python train.py --n_layer=10 --d_model=256 --n_experts=160 --experts_per_token=8 --d_expert=80 --d_shared_expert=0 --activation="gelu" --moe_layers=[1, 2, 3, 4, 5, 6, 7, 8, 9] --router_score="sigmoid" --normalize_top_k=true --routed_scale=1.0 --balance_loss=0.00284 --balance_bias=true --router_logit_norm=2.0 --init_std_router=0.00807 --lr_router=0.000496 --vocab_size=8192 --norm="layernorm" --norm_eps=1e-06 --tie_embeddings=false --optimizer="muon_variant" --lr=0.00968 --grad_clip=2.0 --batch_tokens=65536 --seq_len=512 --train_tokens=576600000 --steps=8799 --dataset="wikipedia_en"
Below are experts of layer 5 (counted from 0) of a mixture-of-experts language model. Rows are named router (the router's row for the expert), down (a neuron's output weights, with its number) and show model dimensions 0-255. Each number is 128 + 24 x the weight over its row's rms, rounded and kept within 0 to 255. Numbers have three digits each.
Before each expert's rows: "comes before" lists some tokens at least twice as common just after its tokens as in all text. This comes from a sample of Wikipedia text that the model never trained on. Tokens count by the router's weight.

# expert 1
comes before: " |", "′", "6", ";", "2", "4"
router:133097153118118140135124132135122127139114130137176175097113158140087124124145132119152130169114109197132121096122087173126173152128149122108103135145107136092139137115147125139114155134156141129146127133133155129125106134153105125166137185134144136141137163127148167117159114143130157138159120139101120103163124159057119145140131156142127152133152151117069106137111127098096135177167095155124150159115111171092111186129147091142132145102173103167149141117096133077119121109145108090102127151176112130163153126156123133131098135105151175135127114119104128112156077148127097144177100162092147174092131139119140145156098151089109110097112148098093130138123155093165118113144155150113106157122152166129119130114140134135127102084139110113101101146142131097155100117108147
down0:160158109164134140161092125104133139102112170088115102094147103150132132125109113111096102109120140127152120113167154111131169093127146101142112119109138097100148121149148060121085114135148153120139095168095128109130159121154115133142109122117140185115168117135152124120106109128141115132178140120142157128122121141146115177154118138133136097103181132125079112117124122122118136132083103156097152119093153122133081129114097120115170182180149160166163146138115143140129084139154155148149150105126117152145111087115170108149100140153125131141107139067135171058126109137131056152118167132116092169111110062148094109137138129155126137133136112122134137132130122079131118156155117128139135093151117128131110138167130140138111124149109121130147146126121118111134169082137123
down1:141116167189176102176155116134126099103115114123127141134117108119115115109149084153112153134114162096108148106122157126129117129114133177122141162130098078148109180168122135120115135080123135096153144138104105134144127165128161148127105190169094103106087112143127104114140103125160112068133106090183169111126096123168144128131142132100142150076122108127166125152118159111080071114108117119131140123104126150133124139094111128137158130077101138127098149143147141137146092129156118115106159113135178130102131124120161153104117133107115104118152092122127140106160109131146120126108110142130155165100144134112131173153099147117152124132107153122148197146151126105092107142156126161117162119155128110158124135146123103061158112127089111129108127146146132104107128161134147
down2:133165143140113124094125115123165143107097179116116101097135131106121107110144116109146074110150087125106113142164115104114097130097111147138105137124123126127111071104163112176106096147157118108171089136162111113107144137151101127171130093110136180156146190124108150180142137144133125127110165100114095137182084154140098144117128107146121106106123094128097115141168153109089135111126156139143108147138146160203115134132103122144119135128147181131147110110188132149125133130146151099105103135146117166114142122111129138117092100138127129163125129144118141114141115131111161147151132145095138106097119130087145090093138146138183101097153146108101098126152143143093150140124145129117123097123109119102144162167170130128138121106076152089138112129083140128162177147113129
down3:107143133110125100148121139129118132083110145176138105145095098132104150101101121144130101102135161152084156095135126153089120142140147089080142143141119156150135090154126149133103111187135126175099128071163132177176160145110124113132143135130138110141131126119123149124144104134130147095095131138124192126066150103167113120117114121152112100100140123154117105144160116130165159105100115178111086120117108124138111137176117106121130120149122136145164140144131129126143102152139149099127109155147074166178111118119131101159093115083139149126133146156136080121161133143090113119088161107106102145130113150086157130116120131161158097103137127115142105149101152105154087126092117161109152149118120131136150126066090145141134124108129158151163129119136162175128082131146138
down4:153148089118147144170117147143167165125173136101144071152144116134109156131108124135126114142121113109121116135171137150191127098061089149095086125120113084078117108150127130125113114122143149141166099113104082092116171091140122127115095114136137078116127152045080130150126171125170149107120146131150115113108137137140104090136149147122103181149165086129087115126094095135139133104129076129140126123148119142172153120149139140171174129125118155153120151063115144163140111144118143160092154131151144137125126145122152113122143157096129132123141132129130132095108119142113108127173082149127150143119129146156152154127127121120170153145150189120123121072106142136145102140130154102109103138137099131145132131125146103138117115115130099114136135105109156126138110101142132
down5:119108137093131121165136119123160156087124153120144134146123126157073127137157101167121107139100124145136142153122126137081166131095094121121112123136123072136131101147165132126168174144133094131108109103143121081148155113148129126117108122096135134140133119129111125114144157139124066162128136147129146097097115089132152136087088103135153160110130109114130135129189115144150134108116137129183143129149172134154145112152116130151097110116094133118103157114110151149136155114107145088148136106153165127104144124123163139116103125117140109145127109102124136145122125132110164141089138163135160150167084106137099124103110144128032115141104059118089077157119120161154096137159124145108139149155128118141155160122135130131129126168142148168137117192087136163126117145066113
down6:129126148127089082135168121133174161071123137095160163124122121108130143124128162139111113148167105135129080129103140127148125121171144142118122111099152074108128117148139133143109134129140129136110141087116117106132098138095137128151105143147135126105128116126122154176165126100119129158129171128131129144155121142091099134122126113084166159169104113180164188119139157140118137105101111148120108133137142146168104108134154124116096127146120155075158107109118142093117102147130160121120118159088159097104127135106111129153109111126142127131140160085085192148128132179168139133131124161135111066084120105097158130166118156154134103134131111150140134149107114136106128130107093086138076135131125057112150126107133117145189126140095097180129117097125117129107101150149119
down7:143126129122169107181187133091123109134137137115130104089105109156126117142142092127149143118146117140118148126142150134119115106108140142141111123126107125118197158113159106128129111152114130128137130124151139134110111151108105123139156095113151094131109206107132116165165102112115153091125142113113154117135143100106075130127137103114128113120096122125118131120157154116128157089161096146122142167158139142141136148148156166138159110139161111076130120125146093186148126158139154112158100099180125158113123142152101165108146133131117108136137144126125105140142111113116126117133115080099121094158123124178141100107069118120134080140163087110137110136139109062088105134110125098140146093139056154121139165104115116113125081094166133166128101151150135171140139130104182
down8:152116104116119134111102122149194102137158121091135127139159145141129139130118138104160170155117109145165139169109120129117147115151134096145130110093134143116116126099124123108169155143160128170089169142097119125075101122141092106147174154151139093113124131144147134119155152127131071162083132100110121146114124134134097145120114137158131117169127120178147149126124083113150118134120119131117117139153106121114179111117152119117100117095092124134146146144124131120083102171121113109100198131153093133124137139118107097145141104106102127150120140086127142100067172145146161150133124149113151132120087107154169103118195089141117147140126110147152184110119125121112085099119087127129157110137138124095128065104149138097126149136133091156147144118122175104093141168128106
down9:112130158129127145124096160127179163122148118140120128104117134088144126097101175127129140133158129152111125097125119130101134103141116118153147078128112151156091081123142099114148159123111127155104129094075141151091105129108177177089131131149166097124119098096105147115126110132123175157124115135074138129154112159129140146121135125126101136199134105124095097119115197122131157156153155109147098115149147156117144083161128130159083129125104123131129144124094116112127096105118118169140128114132128136128117130121105157080099179148147128098125102150131121101156149108176125124162122111099119126156175115162094130160169129196129149111133126155110128142122111153118132142130119090141142149153075085096131086124125129182114110155148131141143093115132139154089089119144131
down10:119133148148136125152107121134119165119138113121085120144164130170134120129147119096132141144151061088135155139158117071144124106127103127144161163169129164125137126137121139129116138137153108123156115136130107140117103068094136125106184164116117130079107076170140136155091171107092117122140106156115098120169157150124102107159164123114166157142121146141140130104141157108130171076089146090124136112147104120131094123126087165118120122116158120085105134151101157144123109091117167155164117110130143114143128128158132079106090152149110126127147084117140090119110137121135111118158152156126150064117103119105116117072178099142112147095131137121100133177173110143128140140151123147140127107149122106174172153120129107115137114131154128140101102145146151100166143108129101
down11:161139085080118135184129141108173111145128123117084119138136158095116141158120177147090105169102116168141107077136159148119134127113155119118124089108125100124158107095146137113131112138097118122130096111145161115142152119099148126143153076159137124114100101138177135105111134134116142185182083091123139143124130110119124135165145140125126136135128122106130121177137136126108128104125152120131147105120114140158108187156132103068155083118136116165133124114130113124113145086090150121159121138148101099137171123102146129115155133185158151111120118152112116146144124090077165134121104121106150110125149129106085125114094146143096174136160164123120145143149124160138150134143092137152073091131119102112174129097097092116164148131096134080112137140132134144159144145155127
down12:135168093099111124131133110154153070130137097191078136117135122100112187153142120154104157127107096094128128114108089129121142112158135105085122124152132150082152165124139148150114161142097127124141164148136187128072124120105143144127119135137118123163139124123089174142109152133144128097131119108187095140111126177121120075115123121116142158115113130161101163093119121114126111122156140184144129159119135081117088172124127112148064139128148117161157122187162101126173136103070148125091154088108135125122141133148118115163107107147138139093129150165138132112087130130125110116134119150097121139143139163141109135139126135124106104129126101106111144112152145130131156092137146145126103113111171119151145136138151127117139116146102105150103093180136124124109070144136104
down13:125171116159107138170127097099148123142134092124114119097112119111121146120171162133101091133107154158093148131097101110126150107153141142128159149104119136106171159142085115152120160140117141167140140129115095118026141152184093122133141147151135111104090177127072132099083133178117117111108179095167158158121109122138118124120156133124126156113110118101150130153175078122128090131093145092157144065140127136131160114116174126156099133128102123157149126175128153107168100122129106145142114146107114125158142129089157132134126116110165152123108111103161163138118126104142117088097120120124161131109131117102144134137124151156137117151098131120107140093120122147143135152134096138094147140121128140107149157140172117151080117128118136108155118108124123133101096082136104
down14:098143147125106129153138117090170080119145134137143114132121110096176116125157143141151130118119091148199117153081121080139100138093159066104100116149121113153089140121129141149078144116174148186143176129107129147144136150113111128134136096130142088138126126070127117122176154090139109127147137130101157106097128107106158112106158128124129130148139138107155139118144122140130146135133134138130149157123136155082139101084147134136148156127202115126146126104090108144111123128150122121150093128105147149157164082154143108111103131118124131117162095165149113151065123118152120129127134115114099118114162081119151089119106173123103136132129171144108101128089137137142178130128160127121124121150107128082164111127137089160143159179146160159118134125106123100111103115147118
down15:142111109088102109127099168120105136142087126131155111129121143108147162148169140131132142110140126136135092138151102143128140136128150124140101141154135114117113068160160124193120154169111173137131158088115128119145130100140096116148172136140107133176106111124124127165122114135109116118152138131119147139100150126122138155098149136126121123117150167138052123128151159156125135141141142103160150132170115108155106123109120124070139123090119130103105130130111091106133145176115145116151104153115130141097086122185074095114097123160040143085137116164143136106090109116128177153132121131144135116138167148125168170065131104104095123117142121144152127182112141060095108133138155122132109136172129126137125146099123147142121125116131106122149089134103131138155150097115140
down16:114120117106154143124123138173080130074153143148096133140118156117131131113168158133071127132161106108069075112108104143106150147126131137113161166113152164101126156140116116119117130148163108163117090120112101108138131135132128088130134122115136143097088124134113137115094146149178112118124084111167150155173130147111127111208103109115121138110123157109112111144130115098138143088149126142113165117132151101132154126155159121157138178207133164095157116161128137143152131154111117116138121105102115125137127138147115121116109155172129165107116125134131129108155156137105140129133146156084070070122145118134153184106124126139148128124126115089189164082129134128132105092108161120165146096109164119109136124099130116132120125111129147133094112088116125111086135165127115

# expert 43
comes before: " |", "|", "\n", " ", " 0", " 1"
router:128119112069123149157090115082165132139125141144110133133109124129107134133140159162097105093114084082161113107131110134138176098130156115143149112122155122097104130151103135124118115132127110144123103127156101120137110113164142121157128129119090089142130174119148145145121130179154132143116120133124182153122121135144134110105152148109156116162119145160146097183118120105149128126161103148140124147086114122129158120120139118170141130122173130113089133144104143146165086135107148178133106142146154116118088123096153125101138127109084141196173139143127091144117125131103109105101115133085104156125122086127079075112108142160131107110140087132116123092134143104099103137089093149141115173096112097120116091106140126109094136123138090133134113191195140112076140128115153
down0:101131134154125156124093165131141122133173196095110148153132136153092108135124111137109129108139128152165109140107151123157091099135093093111133184163101158148118139166104110135112128080104104139123112131133109112154071084128159125124154147122126150138106148144082112147062134142075115133117135118155143125164135173127076158143162108186159156150141128118108123158101155092116142158134109100119160125146084150093135099130147130128144138132124132103163144108151157150125130177162167113122134107129140159145113128102077184159102122133100134117137110133128110100144084111084149105124122162162119110107138138079158135116113091096135110124125085113136109093129155134133132113134106131129097121124099142135178152128096102153120102161109138143134140126117166134119156094144151
down1:055140083136137115140130129125125136119117136120101133109132143139117125146085109116141104096126120079125134121098125115143134105114139173129113148125152084143116104105079140143133130174122116123161185131141142148123146088142117124145125138122155108124124147133085128132113127160161138134127167090142108152173116169149126119113108101153116156118147109150105164133168114106108123135149150126068097118139118166098150106141107125136119144143115138111115120133114130121107105123125143070103093125103142114105121140153157167124156146113174160147088153106106127133112128171120163167107155104088202111155136130113096157159119083094128171124118114087067150148139141148137091053104139146116132117120141165172161168112134163120140083164108132136091147168133154145124136119117129
down2:107149138155138105158103101132100126123112159143135114130123148141127167098134125117146119144124141161115116142162134136138175135120147126073109089112121148120159153113107173114093074133133117079138105168151108133109101127157127120129126092133114116118114098168150127125138124151105150136111071104115140121100158093109112152149146072149127080128123122153136074110141111139152100118100166146098131110094107105127082137158112139137134082128111176133092156091131128161138081143138116145183109121162152146149098133125111118191098120170122121129172130146151127140140163118126115128127164134123081133148164127110136122147143119143095139122203152133134157112116120105121124101144123158092105177082156149159109131155118143157148094139144131155159048110150134133120139114146125
down3:105135171139130117130126126182127134121120169153111110136124107141117139090118134188103129103166163121102128118123087083131150129150128166135105156126140149139095113123156167106119165121113111143125143169128091150137131122123157112091090162116126148115122172158165114147130170128131161113113106156162124120138136119108140125097120105157131118101152121156130104140119104089126173121149134101075097093142143093164125132090133130140131161112139148120018067111113132130092113114151109137108152124161081106093111142118123081124146080074156143116148105134141143154095117141136139170149121119148150126116147164142124151110126133124126140153160149117132113132183141130154110099148157137136125088164135095122115147120124160131112128154096093094137127083109116143120097172138154
down4:092081114170117126114114126112131116119135087127093133081117155158122117135118147133153126142116138118070127178096158126179158154178115124121145130125160129166134130153115133125123128133139139144123104127127189153170116113128140091107107135127164093097123139107129045134110128099127127128183079151131175109137091144125133140118120120144120152104162087144116134137167139144118101114117083111134112155102184112131122128122125161127076143139097117171126189174118115111137124096136116148123135130122114159117137125136122139136096166121135110106131097109119141147149107115156151108121159179127132144096125090083118148134114114087099139100149084145160188150146144152113113102135142161089111119152140153109074181161143123136154096125100161122129134123100152111120133113116137
down5:103104118119147145130132080095123152110128157138162162150102140126118140103133137149131147155084114158128162175100113161104146144111123152120142144113164149117118162148127141128121136163151146081160092145109122095155155105143185088164163093141085062093157108114104118090121138180129115115114103151179157156111125106141081140129117131102114137147127131153130163122138141143114130133117133125126125160150075096107126178139148100150146150141116071118127103133110120147136106081135139102121159138127135162141157097161121118117120152094146111151145135113152108132158080143132138171121140091122128110172098106091101094111118179133114128156123155114121115087133126113098132165127077097091131146119111101119170118109134134136115115104126085153128099162167110149162160130126104
down6:151148113111151126103147100104120109102143122143159146114121100136128133122097155155145102115090137152160142098126123136096176104125116130129136131158135136125130086098145123142066156058099142154136133154107120151184156115118135143142156137148112132140180132174117154074139137111122112142147133150158179106107158123125136154117088110150123123164130144095117173132146125136140151117096140104116112114125144128180121131114094128171070136107139098077163120130134093140091125176137118140143125129117118106153156123143133158115094125111101111115110168149108098166143093119152127132078123162149130107121156139150113090124127143155137070088121139107169129112082115166151147108170146103106132103133082104156099151106108165114115129116160102114149162161141136081140135092141152
down7:132137099137166139134122077121103099132150136137141163136106168139122133142111125128143145153136139142107080123083100112101086158125136125128081125124124120143130135139144124114109132084111059118147140137145110144131148154123139150075141125133153120123114137138112127113109151126119109107126123144131079140113126124166166096091151129107165127156115135166156137147115089086151107141172166137176096128144148145128134153097163099166136146098140147139147142151111133091107135116106136097114092145122165136121120142155085117113128097135084153116126153154098141130114205125138151097114147097107139150168125176145118124141165119148219075169161130103105110142080121147104093181124103099082130081119142103124128129138124141109112147115143142105121154126134119095108169142105141
down8:110090075160092132141136120115122160164140093097146099108160089157122121144122123142151139116112108131122117152138162117103136159152133079115123108124104124145131112116170093125140160104127108141148192095168112160152119114124137137176144107119097106117115141134126123143181152159185087122126106094105150151156153111141142152133146183129135126141159102104105117136117144135150119077133142124113134112112123153150171149172151141148155102081114108144107103133089124153143136095133081157115124099148120100119130123133109158099150145091096143124114105106117105146095168029115118123138132115118144105152119127121139136155154101147086093144175111144117163118173114143151162141138123145179101134154124099142172144111131106130136113081126131094161109124132100117098139131129145
down9:172135165123158083165161160159089158100129138104158166136105135108130123097130134134140167167084149148151118080132110153162102132132156148115133112123119126175118160118166162145119108143170124134072122083148114122120117129114109133136121124138130160153126132130137149158145074151120139110144098115098115127143120125104143084115151146125111096115147117155141150125101143099140094126137147127104148124188130170134118134111105086128127118096139113097077149167163158125124112149127157109139135159183118079103122123182105158101187120141112124135134130146141142095137114123088110128148149079109105108122123120129108089121126121136104146123110115127157080120135093150095109085134143116122136157110132121099154127169116086141141165111131123155129167110068135165111116138060136
down10:073109170119152121146126184119115135083111162133094115114158101126132115113130146067143103134096080116119098084118082128185139130130142111152147139096110111083164135130140138124119125106130150113097116142142103120121155122162167120084153155149155137137145128097116151145126082185131148133168119131158130135132143134137134130163167142170162098084169104124105115077110177113133109144129137119136136095133163101075117093150113137106124101115139116133112198133123145101130108139118113161121126110150166152116131110139117182102139141134107118132162135137146111142127171129086113067131101113118145112140127111141074118145102136157128145143111167139115146120124118118145154150102119153121113092163137155127151142143104111081132174170130110114171112126151128097101099124131143
down11:178132164088100139120142099126173123160098106150144134134156140128099109124133188161110165138101153122097114109141119134127151129141137086121104117117114128113124103133113133153143120192116173151107106106146156101113136164149127141085128105093118109097115121083148138151139104136132134137138138201110130136134145089141125162138111133121112162122162119146102120121169109165127146129123076163135144122102139111115087131113107110114154162182109139125152137157174149146106130138090096109124155133113119110096119133128149135149119158156094087109152110096117125108142096152154115116140125133129124106149116125096155161122111117134133158166088132083115151077152102102074149154172125131145133169165127122111101118130122086126160187124140081127120104110109132061146092158137139
down12:121168134194117135105105164110151160119132093186144145142118113139126118135125095113150142122110129123096154135156158114136157155124135108133106121147148124175130118184136157099095114099108123161117156157103088124129099113083098096163097142116112142086110159105166119157110144160132174103157120129086145116172110131131130129153156139131138131143109115094127155101104128075109149109121096103128163131132094099132127111145140107093136118150137168116113129091097117174087136157134132139140188150133138162057121113119154074135093145128112117130120108156117139126119171123101128115151118126192098153110102145150120164159124138124127121126121167128100131192147123092134137156121126119075133144104127160123144099125098119106122108151141090119139122104127146083141158140091127
down13:158129091101165098164126139098169084128111132127132143141106111142121153126131115148144140147123133105113157126135109131155133161124133106112106102137105114131121119143138169130118092124104137113149157163144085094089109137167116135116085082121150099104161136109132141114136142113132124124146105128112122102132129146134179121103102128115178156094162143110139129124141105131130097158141085108103110088151178124139161116144123159168089165166122121140161106153145114133132152104143135120120110140088169067123110120184115166137136132177119112109136103134137107169089040138151155116135169099139178109126153103123133131131147119083138099137159133141165143139123115112127144086134086147151119074110138162108083102158117140121111130119133145158137145098170100082150098139156102
down14:143125186151145151106120142146118106147092139135126132137128111085099122156134126108119079106143097113130149116082156154074110158138112169136183104089110105093157140129151182103121137125122117110073121166152174115179132148169140159131093139140123112093137123157146131090130148137113167128159106122176157161108107178176142111145166139104184125145093119116095134151123128139128123147085129141087152120156131082107126121102105119154128134164111171101121112095142158133122135105150148123104106158116066143154116125120107163101134117129128150150126130130147078104090163172135112142108112078102122134106164116141142137117134121113117133132116072117092124120134152158137133096124146095106128119169124139122179128132126139112126093125118122102130125116136146184131132105129108
down15:130134144128120132155172143130108114132109139137131144170099128124156130158095124162156120158109143123163153115174131114135150077095141062108088146154153089141146172178167111110149142140112113131108130140119144159140078139096138125105127135135133109127116128077127131146089139121144120144119136109121157115108149133112088104129132139164065127161116122117152118116103166144147093117097119164125106126125157118126115127085136140127172130103138087094099121141138130080104155162128119051101171141131113110146091141138122140139151099140146149136127117086134120132153109132141123144106115087159130158076127119121153113162127113143121115162120142113129161129147108137085107096145122178115104162156125119099129154229183142091131105148132103128125118119106140154142128105096115
down16:153118147146124155100137152125167155136096132092086106147095141109135134093177133074106159125160114084129171121121146138105142112149117071128125123111121167137098152138127120144106158160128133147094116152153155089107102153152120203139108137127130137108195130114102103100119125121077122169116137129128106136119110123119157149207138083094155088151151145139117160138139114073111097147139116114090113142123129142145120088131153122079105145130113117119152101134152090147116117196102111155132134110152098107156123123102096099140159114109137124127149144108129060135144111131162144161107141110107122131135131130118128103137109157131106141131141091126143135179110118168130123156148112081152147156108138152084147116095142153104150149111108151160160146128128119127110136121134144

# expert 20
comes before: " |", "′", "4", "″N", "2", "6"
router:188128133123118133141150092158131152106140132089155161121073149133131143121129103122126109144153172156156090097121117175056172156141141163117143138124143160099168097123086101128174167151135136103130128163120132119140114091110085117147148145146135123128170170135148103100164071099140139138127130149130149087145117086117140115128125105155131103127143121110120137120123140120133104145132133144172130183134122171109133126135167170165153108148184135135100151135122153103119104095124080101139118087112109119106169134116135158109144108111098157134091122114119109116117128084093101142153142160155148150138093132190162171159108103122121126178091122129108143178117133126186104157130116150141133095135120110139117118127134111129147124143146122120138134120115112100166101130125144
down0:135145161113115120145140134100140186113120112108104097105129128150099150136114116147155102146089096106138144130153109126111139171130120123135130110097118168094150114116134144182128088116148120178117132080142115151118090117100077101141094141151165083153158099145152172124154085147122150112181114120130117113130112149139160132130088125109133067108144156152158105150119126151160131115149117085116133123132149194185149151106109140142127137157138140121142144107144089146132086160114149171106120113124117124093109113116145159100115119120119139121077139091135154143143092145129155163165148116133120092067119078149113182117111153128093158121097120156129142133150125126089137113144129103154113163144181108142099154097129125142126123120115133114127083114129074140136133118146147
down1:094128115114122142132124152118108145157130138117154153168094103129130130131131140117111121143158117077118103110136101087141092117170135144128093167116158124141120111156132121126142106176148141144069138145129150129150116125179147087116085131142081146135117087140151128133143085062151099120147169163124141133123140120092162126109142122113165168101139152154159147112128110072146109128137133110116115094106108132136156119125143132132109118140075144118147094110079142097111111094152142131134108131122134126131107071130139119160102119117161161121109147111137152161137133102172141139150135094138119148067130089104142173144164114144108155065098172171144166098136145180091138135132132151140134134126127096104168136108082127169163141130123123124132145102150093077107150129115132
down2:099139108145120181121128124135108125110111103065164112121107101126103106099129125107118118136084139121093159125113159102124103108127149124179157148201119160127120144154103108138129127144114134103125117124123090135126099156159133167153128107198132121141111126131121133128142110168150149122156132129122135116133148088164101104117116145141129100125128188167093135115107137160149092126091104164172124115116102101138108156158111145084077098141184129119139127147148142115135151136115157112161115105140121151159105123102148142115104114145100104156145135139150112103197106121149125111118139123128109120144118158121104124121163108129151093094144134123113155120134169133081142091139140091126130139102166178123158103175115187126125125090141094116120140101091169159121083082128128
down3:088168125122112097133124114141157114133091146139129150118148168100148153095093103136154116130088081144123117080160161112139138154134117131134103120072128163107092116119141121087105118108133194146146096153110144106126102083121130064157137136106132130141165183144142125116126135155138151105097129088146126162152150134133131097144128110160114089117130104130152145132148141143150127093099127136119131117138113117129073161178107097154144138157155126145167142144141128154095116106114118145084098136097098148160093137170137063157115090117170115105132147142100135105102141117103143114137146161117108162141111144104139140140127113148103153080164160118128104135129085145164116124165135063143124111121161113144118174144113145134138146132139130148108139145122101149169162120109083
down4:145121130164120093170093110102138110161144154111130155131116100130125151114092146154073100111122112100151085130155101142126152110093143165111154118090121127065122146127120138113136113136104146136119112139158137128119143184156066134133129146138171129139107125143129128177158137097141160146144133150075145116104133142107146128130140146124106133108150149146130117130126144148170105117096150118091117100121173171095122116165126126161167129060153156112119090145121118199136114137172153143117093121109149120058126134107113124085130110126133124132136084140150125126106120120167114136146121128165125138126158120163156134127157148108155176155150172098135167100149150163115087137093137127121134143103099114080101092117073131131131103145140118131099161090157117114130146120116112
down5:129103098175140051143134119148107131130091150154098131133140073126152134140162102145133140112149124152126160076152167123138120130136095138122133155160111187100144124147129122166065153102132100146149130079144116121105110104120097114153160121159095123090125154136104153139113095126115172083135159132165123085116118179155112173157117172098179101151126110125167145113124110147134115124133123141085165144116096113126091127130124077117103103101146117103101113147096204163150122116164151133132176144169132150184147094116117109137136110102133137136088115138117149091120147104142146108091110118121155156138138101111154141147138150158099105140112129112116143138147133134106126103101152117142124108148133094094121136111100112142113126130139118126131149117155124095133104145116156
down6:114129142143132115103133144158109081167101138159119086102147126134165139095105112132124117142123116138133126097160117113095153141117146159170159131156118139106103112142116110151137128131140170109104132126112149130155159147109144165172110120125144081085147111137113139157084116120140119127087081127131147088155168115116155125125107140128143179097165095141146159125123098095140078135101089072091153120099139126143136093140090135113119153141105152112122177146122103163132121119146101103146085145094154162144118114145066135162140118092126135153165183150124113137161116163089118121176148130114134122124174143110155107104132148112143133136147122134126157149141113092132142155146141099131128074132209082123107132121083140112150153103134105121144140113149117119101135098169136
down7:104147136113134150142144157105112126131129129142104125124119191111095156163121121133131148142118147125169095103148102139129097139130149097121098148117165149126136128135136088121108087124044102174164116112088145126088126149132120132138126092104116148095138111127134115153131136133103126107160166130121110103126153115141097112152089115155147100144152152165135099114081121166152105113112078183120093135136167129122137132111124134114107111082092134147168120163138122122119182115081143116166169073170117129150150111112156137152134132135176148160150161112132133130116165143117162154158124130144105114146133145119105090130143167120120154130089104108142170134166117127111118146128133144094169104179121132118128102111116123096103109125106160089096165110128128099124070132127184
down8:166123125162133115107119149120120106172134106139135126121142138123130126114173156093103110137100186133106089137150162097080144126128114112097152142142138117137142138109151144168152120079161085128170109093104113140065147108103113147129120143148145126109122128121107132160134147136163132124110127147052131103153106101143143115114150205157106145113121127109121159140116144105139113123116178099147125107148155146180101187111122114101123112150100120152074102138126112121130128116117121168133146149133122152130148103119177139115135144142094171129131127146116156124137101116110141149125135135113102158126167116071118134085142140069129144082173117120116157151092143149140143125073163101121096106087124102075103130110134144145121143122114146164125157136089140159131136114147165
down9:141105111117138129158126128090082131116115107110118128135105107141142098123073123134136187125133135125110163147095125116118162141100128141140142126091104143171151145112130153146093123140110122132112080153120123090075168138178111106094101148128125152122143115109148135084108145105107178148116130103120180136110154160160117135130145098155151143156093135145126102166078086137136128145097142100123123110103121109025118199143115130104151159113160103105149120135125122142127121132144180138114160085132150105104126148168139137166151126156144124124126143147156145086146131148109142127163115089135130150116139137101131128153160152134195095140129110104155120111133130118139107101115124116150149142128113127080118157106101152135117125101099100162083154111126182147158127133122143
down10:128136184113168139124101158131168086145107150151119111099150120091111096127124116107121115128094112126118141127149148160130091152092164124127107144131059116158167154116118147161131158149123137091139157168112117114131128121138139163125142067166114144142127106169157101148169154158107153083151085137139118140155111173121084130112089104100117134113085153105108149139121122138145163126113110128146122107137141154122118154117168146120139079157102131132104154139139160154126127110152137153120141121108119137106144052134139126091108122128160136088157149183155107131104122141127138112114134139121133134103146147119111123110065144130109088129115103084127089150089166121097137128138162101142090165150125171132122113121106104140128125179131182096105128140156117094125162152104124
down11:122174140097174157162130120123117108109120077111105148137119158110102113134061160166164117132095171164105123112142111102149077103119127117128128130163112120143102082110150174116176066082118133127125133123123142173138112102141139140149138114142164138125078125136140146109139134163145137107149138124144088126094123149119124114128150107113125147122131120111155111160127135112176108141097143134139114172126140128103151079086097137131113147107140112125182130140156132114130154149096132127133156193162140121058129111112144110130116100129167119128088084176125113151117126138122157138132156125113129148150114134109137121130133114115088080145162127191138073118137092128137126135118156121149095123146068125125111091150171114152094139162116114124137127133111113159127167145108136
down12:138112121135151114164183118149130127178159107081098146134103098089187141118096140116099106139109109121093141129135134161067139114111120116137160141121087113084129160132082141159115144074155159117143136136121168094111164096152133092124112119084113150151092137091133134158146153151110130123160159153123148141125139131118141128137132172117136103203137117113159091138139100107117108139123095084112131136132091131139165107111100116105100144153138136106158099126126119155135117163100157166126098110092147166125093189154106130095134143121130139141142145122135101121111156110110127138153133131090125126105114114121134112110130188119147166157078128145123126138137117127133164113191132133145155149159142139103108093130099126077112165115122155133155107145082101163142115130124128
down13:163146096121168121143125138134163088125102188107116118137140154128104114152134071141118095112075132132146152134091126126139127105114144135116139147181104152125130111139053124125160115163074098103129102140127121169129150129130108144109155134138091135135155153115138106101123147123129127122142126109105150126104093130122155134147114139133155110134105154169134166152102113109132151118130172140196148133121127092144131162132142077156105167137173102132146137123106112153106128077137122137156138100138097108092132138107115118111109142105115132148167117115143157091109138154113117137065146104111121092132171142151167095157097164109121159138123103085175174132111132173127140089109124133131175164110126158096156125130159106136113102106125146145117096150134137102154073118117089
down14:061150108101144149126098106097124161142107124115141099136113134119131124171121141143094128104116111099128164173152124151142126083126115130110107144122150118111133091083144104205101123127136140117071164119120166142120079123117119117132091151118116097132171080175126144155116130190128123156166137133117131119131123143124106128108140145093135143128149131121137108180148150125100095113143106149154092120094151141166116113098147140106184138161100127122101117142105153169121097153108193122110104148145103103145105136136138137130126161150142107133116140150110122149136161117122122144163126172123127108127099085137163158115141083136112131144106095114143105130101071185098109139166107155105107129161130129070157152111155146128137113118120132126110114145093149154103131087145152
down15:124139122120151137171162148125150130145113126111142157118117130083086111120121120121163135107135117140153132148093106116141141132117111139110123132133143112113121089121143141123152168165149160125117077076140079136128106129123124166121192103146130110153095124125133133113139141112160147108136155126142151108106120138145157125104119090186112185117098123152116129112138152141137143104137109107145114154136111110135069126161108138135176158102103111134102097135090109063179125146153072141142147127202154112210137120143131175110142127140121140122125108126094139134128126097175117113127110096102114129135128143120166161124126129055152124118122126149122161107154126105093132100138123130144110116162139121131139129122152171100084127085110115133101150155101111154098071121171108
down16:110142142119140119096139120078197146102117076129112122147144115111113118098123133067145127114135152139131140137130169102117142138152108077148117118143121131122134105122150166132145144141138153129139111159115153120098107156147119140095115144151146117139144152137107117067074118164113156132153136105132123163124158135138123118114120124131080128140123120131150087092125100136131157113132124169068115110139127086118107072087133129137122137114156079130134157164134122124136117128098117138110161128120155115146155075096126083106135128137178130119139145117160131153149149117140074154149149097133125115091159140125127143134099159097119130133151088155094130100126159161086151206128110147085141148097115133099097126152093144101167138166128134125141172106166100155126179168149143